{"experts_per_token": 2, "d_shared_expert": 128, "normalize_top_k": true, "routed_scale": 1.41, "norm": "rmsnorm", "optimizer": "soap_variant", "batch_tokens": 65536, "seq_len": 256, "steps": 4421, "dataset": "wikipedia_en"}
Below are experts of layer 3 (counted from 0) of a mixture-of-experts language model. Rows are named router (the router's row for the expert), gate (a neuron's input weights, with its number), up (a neuron's input weights, with its number), down (a neuron's output weights, with its number) and show model dimensions 0-255. Each number is 50 + 10 x the weight over its row's rms, rounded and kept within 0 to 99.
Before each expert's rows: "comes before" lists some tokens at least twice as common just after its tokens as in all text; "comes after" lists some tokens at least twice as common just before its tokens as in all text. This comes from a sample of Wikipedia text that the model never trained on. Tokens count by the router's weight.

# expert 14
comes before: ".", "–", ", ", ",", "; ", "\n\n"
comes after: "| ", "201", "200", "202", "; ", ","
router:57 55 59 50 49 33 39 49 47 64 31 61 37 51 40 61 59 51 56 35 48 32 62 48 64 55 65 49 64 55 44 39 40 46 53 61 45 47 57 67 52 24 55 46 53 68 52 62 57 51 48 64 50 73 54 54 49 49 52 54 63 52 47 34 57 54 49 42 56 37 48 43 57 52 47 54 50 61 40 55 52 45 46 57 46 50 45 45 59 36 54 60 73 37 45 60 44 37 61 37 42 43 59 54 49 59 46 47 57 45 41 52 57 46 66 50 48 47 52 57 44 57 42 41 48 45 72 53 60 32 61 40 49 48 36 67 68 45 61 50 43 50 56 44 41 57 58 41 34 40 34 53 53 44 60 44 62 35 55 35 47 56 46 43 66 47 64 62 31 50 53 51 51 63 40 42 40 60 31 48 47 39 47 48 36 49 59 46 62 44 51 65 71 49 43 55 53 51 67 66 52 60 48 59 56 38 40 46 42 57 59 56 42 62 35 49 48 64 46 50 38 65 59 26 46 32 50 66 58 51 79 66 18 52 52 36 56 66 59 61 75 45 40 43 47 66 58 63 31 56 53 57 50 47 56 45
gate0:60 65 58 42 47 38 58 58 49 45 36 48 61 54 31 29 64 55 46 48 52 53 46 49 49 51 50 43 63 37 37 43 53 51 48 74 55 45 42 51 30 30 78 54 47 34 45 30 62 61 41 52 50 26 48 45 53 38 30 51 43 33 56 49 35 61 48 47 56 33 35 52 49 45 65 51 56 47 57 46 34 44 44 50 32 60 46 33 41 45 50 63 53 47 39 59 60 49 51 56 51 51 46 66 51 52 47 35 53 40 57 33 48 63 44 29 31 50 45 46 62 48 58 47 50 56 62 45 62 34 29 34 51 44 63 52 52 39 49 43 39 66 60 70 42 34 57 28 51 62 63 46 59 45 42 65 47 55 52 45 46 54 35 47 68 47 51 71 68 43 59 43 50 52 62 40 41 49 57 60 65 31 48 54 68 54 52 49 49 48 41 54 36 51 46 65 40 41 40 58 52 38 33 65 53 46 46 50 54 36 62 73 51 61 63 45 45 55 42 42 52 52 41 43 45 37 37 55 54 49 57 62 39 28 49 43 48 43 55 52 49 54 54 59 59 37 60 62 42 61 50 40 64 66 49 50
up0:49 37 45 50 46 50 42 43 43 50 58 44 30 45 54 73 41 45 55 55 53 55 57 55 51 61 47 51 46 60 51 50 38 64 51 44 55 50 53 53 70 69 32 44 53 54 55 69 45 49 62 38 71 73 43 48 45 69 69 58 55 53 43 50 52 43 51 60 44 62 63 49 38 42 41 63 37 52 37 49 59 52 58 44 70 46 49 60 53 74 56 34 57 47 54 42 36 44 46 42 49 47 50 30 48 48 50 52 42 68 52 65 39 35 55 58 65 42 56 61 45 51 43 65 55 38 35 48 37 70 62 51 44 57 44 51 69 60 56 49 66 33 49 36 59 66 38 77 50 38 50 55 34 62 55 39 58 47 47 45 51 34 59 56 32 56 48 36 38 67 46 48 48 41 43 55 58 48 44 46 31 63 47 49 45 53 39 48 48 53 50 52 59 51 53 35 57 63 55 42 38 50 64 50 55 57 60 60 53 59 30 34 51 34 41 67 51 45 59 51 56 58 53 54 65 60 67 46 41 42 40 33 61 63 47 65 64 40 47 48 54 55 41 48 30 62 46 49 53 43 57 54 18 36 38 48
down0:38 55 38 62 56 42 43 46 54 61 24 38 67 64 54 56 40 42 50 56 46 43 63 38 60 55 47 32 41 29 39 51 41 51 63 45 63 43 45 56 47 48 50 33 47 53 43 47 49 50 52 48 51 49 51 70 55 48 38 48 65 58 67 32 40 55 67 59 47 61 38 62 39 51 48 58 53 42 50 36 49 43 52 56 52 37 50 37 40 42 48 42 64 48 34 40 42 62 61 45 39 41 32 55 57 47 53 47 35 50 57 58 57 63 58 56 38 55 45 52 34 54 66 43 39 33 61 62 61 36 35 61 42 57 46 48 50 45 62 49 59 43 62 58 34 40 48 26 67 71 50 46 63 53 56 58 58 31 72 42 53 67 53 51 49 57 58 48 55 63 34 40 54 49 47 56 51 56 49 66 41 45 71 58 32 60 57 50 50 67 58 56 56 41 54 36 34 47 48 47 47 38 44 58 48 56 44 45 33 48 52 29 55 53 57 58 32 36 51 45 50 18 67 32 41 42 58 55 60 57 50 41 75 45 56 46 46 43 53 61 42 57 49 53 53 41 64 54 65 40 43 38 59 36 52 56

# expert 30
comes before: "- ", "\n", "| ", "==", "\n\n", "= "
comes after: "|", ".", "\n", ")", " ", ";"
router:56 54 45 59 39 48 46 55 68 59 41 54 56 62 51 54 74 54 59 48 36 56 50 40 57 32 52 55 59 62 60 32 32 61 48 45 47 46 59 43 45 26 62 55 43 48 45 54 43 56 43 66 62 56 64 42 38 55 53 36 59 45 29 39 50 42 52 41 54 50 63 49 45 72 44 63 39 55 33 41 66 47 31 54 35 57 38 43 64 47 56 52 69 52 49 51 41 56 50 53 46 34 69 51 54 65 44 47 54 56 48 55 58 46 59 58 46 55 44 69 41 64 53 49 41 61 54 45 41 47 63 56 52 47 36 53 53 46 56 47 55 49 55 35 53 50 33 47 27 43 45 51 53 62 68 54 55 52 44 37 40 60 23 40 72 35 35 41 46 54 34 52 48 49 48 37 47 56 33 37 44 36 57 55 39 71 63 45 50 37 66 34 73 58 51 52 50 49 46 53 48 56 54 45 49 49 43 52 31 52 46 50 48 50 41 67 17 55 69 34 47 58 48 46 51 45 65 66 49 59 57 57 42 42 53 27 58 46 52 55 57 47 49 48 41 68 54 37 46 39 53 46 32 52 65 50
gate0:43 46 37 48 49 54 48 48 46 58 50 46 54 37 42 59 53 39 35 65 74 44 54 48 52 64 51 53 48 52 46 60 52 46 39 24 32 39 64 60 48 47 26 54 50 51 48 46 63 50 53 51 58 34 56 33 61 27 46 53 37 48 35 41 72 42 36 41 62 64 55 42 40 62 42 43 43 36 47 54 57 27 44 53 58 47 42 52 62 57 56 44 37 41 49 36 40 28 50 31 44 62 58 44 64 44 48 54 46 58 56 45 60 51 43 53 63 53 56 33 50 51 46 54 27 63 49 30 35 45 73 54 45 42 44 60 54 55 53 46 36 61 24 44 64 49 53 59 40 37 47 37 44 43 56 47 54 46 52 45 43 53 36 38 57 53 33 37 47 47 56 39 64 44 43 53 53 35 61 36 51 47 47 50 35 32 55 64 65 46 57 64 46 68 57 43 56 49 63 61 58 57 62 63 44 55 52 47 43 44 56 44 42 44 60 39 42 43 54 50 65 52 34 48 39 54 43 59 34 57 55 42 45 44 37 60 43 23 52 54 53 39 73 31 46 38 48 59 32 50 39 50 38 38 59 58
up0:49 50 33 46 50 53 53 45 46 61 49 45 51 44 45 58 47 36 21 73 72 55 56 55 52 67 51 50 51 58 40 60 56 50 45 25 27 45 59 51 54 45 27 59 61 57 50 45 54 55 54 57 55 34 47 33 56 35 48 52 49 51 35 49 67 43 30 52 58 74 60 53 53 64 52 37 38 44 58 56 60 40 46 51 52 39 44 57 60 56 50 40 36 35 43 35 41 38 56 28 40 59 66 50 60 49 51 60 50 60 44 47 66 49 43 51 63 62 59 42 50 57 41 46 14 56 48 40 28 51 68 57 50 53 52 64 59 59 58 54 36 54 30 48 56 56 65 52 35 50 49 47 37 49 58 44 52 56 52 44 36 54 37 42 55 61 40 41 54 45 54 41 49 50 34 49 54 43 59 27 45 53 42 44 38 44 60 68 76 50 58 55 59 63 56 39 51 43 64 69 46 59 52 60 46 50 50 55 48 41 56 44 46 48 55 44 44 58 61 53 64 40 35 56 38 60 48 67 41 57 50 48 50 53 40 64 37 33 65 60 57 40 66 40 47 47 51 53 42 49 34 53 41 42 63 38
down0:52 62 51 32 40 54 57 40 71 45 51 61 47 68 43 44 57 59 40 45 64 52 38 47 59 51 45 43 38 39 50 51 42 32 58 63 57 43 48 46 51 51 45 46 60 63 43 55 46 24 54 54 45 51 64 39 45 48 63 29 46 55 49 60 46 54 59 48 48 56 42 78 51 54 60 57 66 40 48 53 66 63 33 43 40 72 40 56 55 64 41 64 60 61 45 42 54 47 50 71 60 59 54 36 27 26 46 52 44 54 55 48 55 61 57 64 41 43 57 32 52 58 51 45 61 42 52 44 54 65 54 63 58 46 51 57 40 29 45 67 58 62 48 65 65 44 53 52 43 43 44 51 41 39 36 32 57 43 46 48 48 47 57 46 67 55 33 41 56 46 30 45 48 56 37 55 43 58 48 40 53 57 57 58 56 53 49 51 47 60 35 48 71 43 47 69 45 50 62 42 62 45 55 47 58 37 56 73 51 29 66 57 40 36 61 39 26 35 51 48 34 57 62 44 36 49 49 48 49 61 34 36 57 47 42 57 43 48 50 47 54 44 47 50 52 51 23 36 53 56 42 55 68 64 59 56

# expert 22
comes before: "| ", "|", "(", "/ ", "– ", "years "
comes after: "| ", ".", "–", "201", "200", "202"
router:44 46 55 49 31 41 57 40 53 46 39 45 50 63 50 53 53 63 65 31 53 44 45 57 58 57 59 56 50 44 42 24 50 53 41 28 51 34 48 61 55 49 58 51 51 45 26 62 46 60 48 47 68 73 46 51 51 50 65 38 64 61 36 54 47 27 52 56 68 48 38 47 52 50 53 52 33 45 43 49 53 53 51 45 49 60 40 56 68 43 55 37 74 44 58 57 48 48 44 41 45 36 49 40 66 55 55 47 46 40 49 56 52 43 56 43 51 44 48 64 50 45 52 58 50 61 62 64 59 35 52 44 49 58 52 58 62 49 70 41 50 63 54 38 50 42 32 45 54 43 44 60 69 42 55 47 48 44 57 52 43 32 56 42 61 47 32 48 45 43 39 48 53 61 43 52 50 55 34 57 52 29 44 44 50 65 69 39 37 53 51 50 61 60 51 64 48 51 54 76 44 53 47 51 38 43 38 61 22 53 59 37 38 65 54 54 28 62 62 54 46 68 55 52 44 41 51 66 40 49 79 44 45 62 53 45 45 54 41 63 59 50 41 36 41 62 61 53 29 20 61 66 45 47 56 53
gate0:65 45 40 59 57 18 45 59 46 44 27 63 59 61 45 52 51 56 47 31 39 48 57 33 56 45 51 46 53 51 41 47 51 57 56 58 58 37 40 63 56 64 38 43 55 55 53 43 54 63 39 48 59 80 39 32 56 59 59 44 34 49 47 64 54 43 40 50 48 50 43 35 62 60 59 48 32 73 44 54 55 53 56 48 60 50 48 38 64 61 48 52 59 55 45 41 36 48 53 58 46 43 53 64 55 41 70 41 52 46 65 57 50 37 54 53 48 60 43 58 38 53 74 35 61 33 59 52 41 56 58 63 46 57 35 50 56 51 46 45 64 66 59 52 36 51 33 52 31 43 59 43 43 30 53 62 47 45 56 49 40 50 51 65 53 47 60 47 55 34 49 63 59 44 68 40 49 50 43 51 50 48 57 54 59 70 50 51 40 49 61 62 63 77 58 49 38 51 39 57 58 40 53 63 54 38 32 48 39 54 61 58 51 57 49 56 37 57 58 32 51 65 52 44 63 54 43 54 59 48 68 43 49 44 45 45 53 55 43 48 70 59 43 27 35 48 54 54 44 37 28 36 35 36 56 42
up0:68 65 32 62 31 19 46 58 52 49 38 48 55 41 31 42 53 71 41 29 50 42 48 63 50 39 56 60 56 32 34 53 56 38 52 44 47 50 54 60 59 42 51 47 54 53 54 51 48 51 52 62 43 52 61 60 44 51 57 52 60 58 58 64 47 52 49 46 61 43 38 50 36 53 61 32 57 68 44 45 71 49 41 50 40 49 64 61 69 57 51 38 65 48 60 73 40 66 43 43 63 36 64 49 70 43 52 61 40 59 43 48 56 37 50 34 52 52 49 49 43 54 52 59 66 54 53 59 44 53 60 59 46 54 44 49 47 35 65 56 46 65 68 47 61 42 40 59 45 48 60 59 60 44 46 61 77 50 40 59 41 63 40 68 38 42 57 62 46 33 47 72 62 58 73 59 44 52 47 55 50 46 59 33 56 64 47 52 49 60 52 45 59 61 46 38 44 62 48 27 45 45 47 51 52 56 45 31 49 44 55 45 57 47 42 48 32 55 47 61 47 55 36 48 42 35 57 65 62 41 54 42 59 31 67 54 60 51 59 53 51 54 46 40 41 60 55 47 43 46 64 47 31 34 60 37
down0:48 74 51 59 46 35 59 45 39 75 46 55 57 67 50 61 79 46 60 60 31 50 36 59 51 58 29 34 44 66 37 38 44 49 44 43 41 53 64 34 49 48 52 44 62 45 57 45 24 47 48 46 34 49 40 58 52 23 42 53 47 56 44 55 49 50 45 49 47 41 25 40 62 59 37 50 34 65 51 44 54 37 48 51 48 46 46 61 59 49 49 52 58 71 57 57 38 64 45 45 45 52 68 57 48 47 44 45 35 53 47 50 53 50 62 43 48 61 45 56 43 62 53 54 54 54 52 49 52 33 56 57 44 54 36 69 41 42 48 44 48 53 60 55 27 53 45 45 44 47 72 56 60 49 63 44 46 52 46 42 49 46 48 46 45 49 38 60 58 30 50 54 66 53 50 77 42 68 35 46 52 37 51 48 78 52 34 40 48 33 45 46 56 52 49 70 35 59 52 66 44 51 46 54 52 49 63 51 44 58 48 43 52 44 53 54 41 43 43 60 31 67 59 46 54 36 50 56 51 29 50 41 36 59 65 49 44 39 49 76 34 58 50 47 44 65 59 32 46 55 57 47 57 48 41 48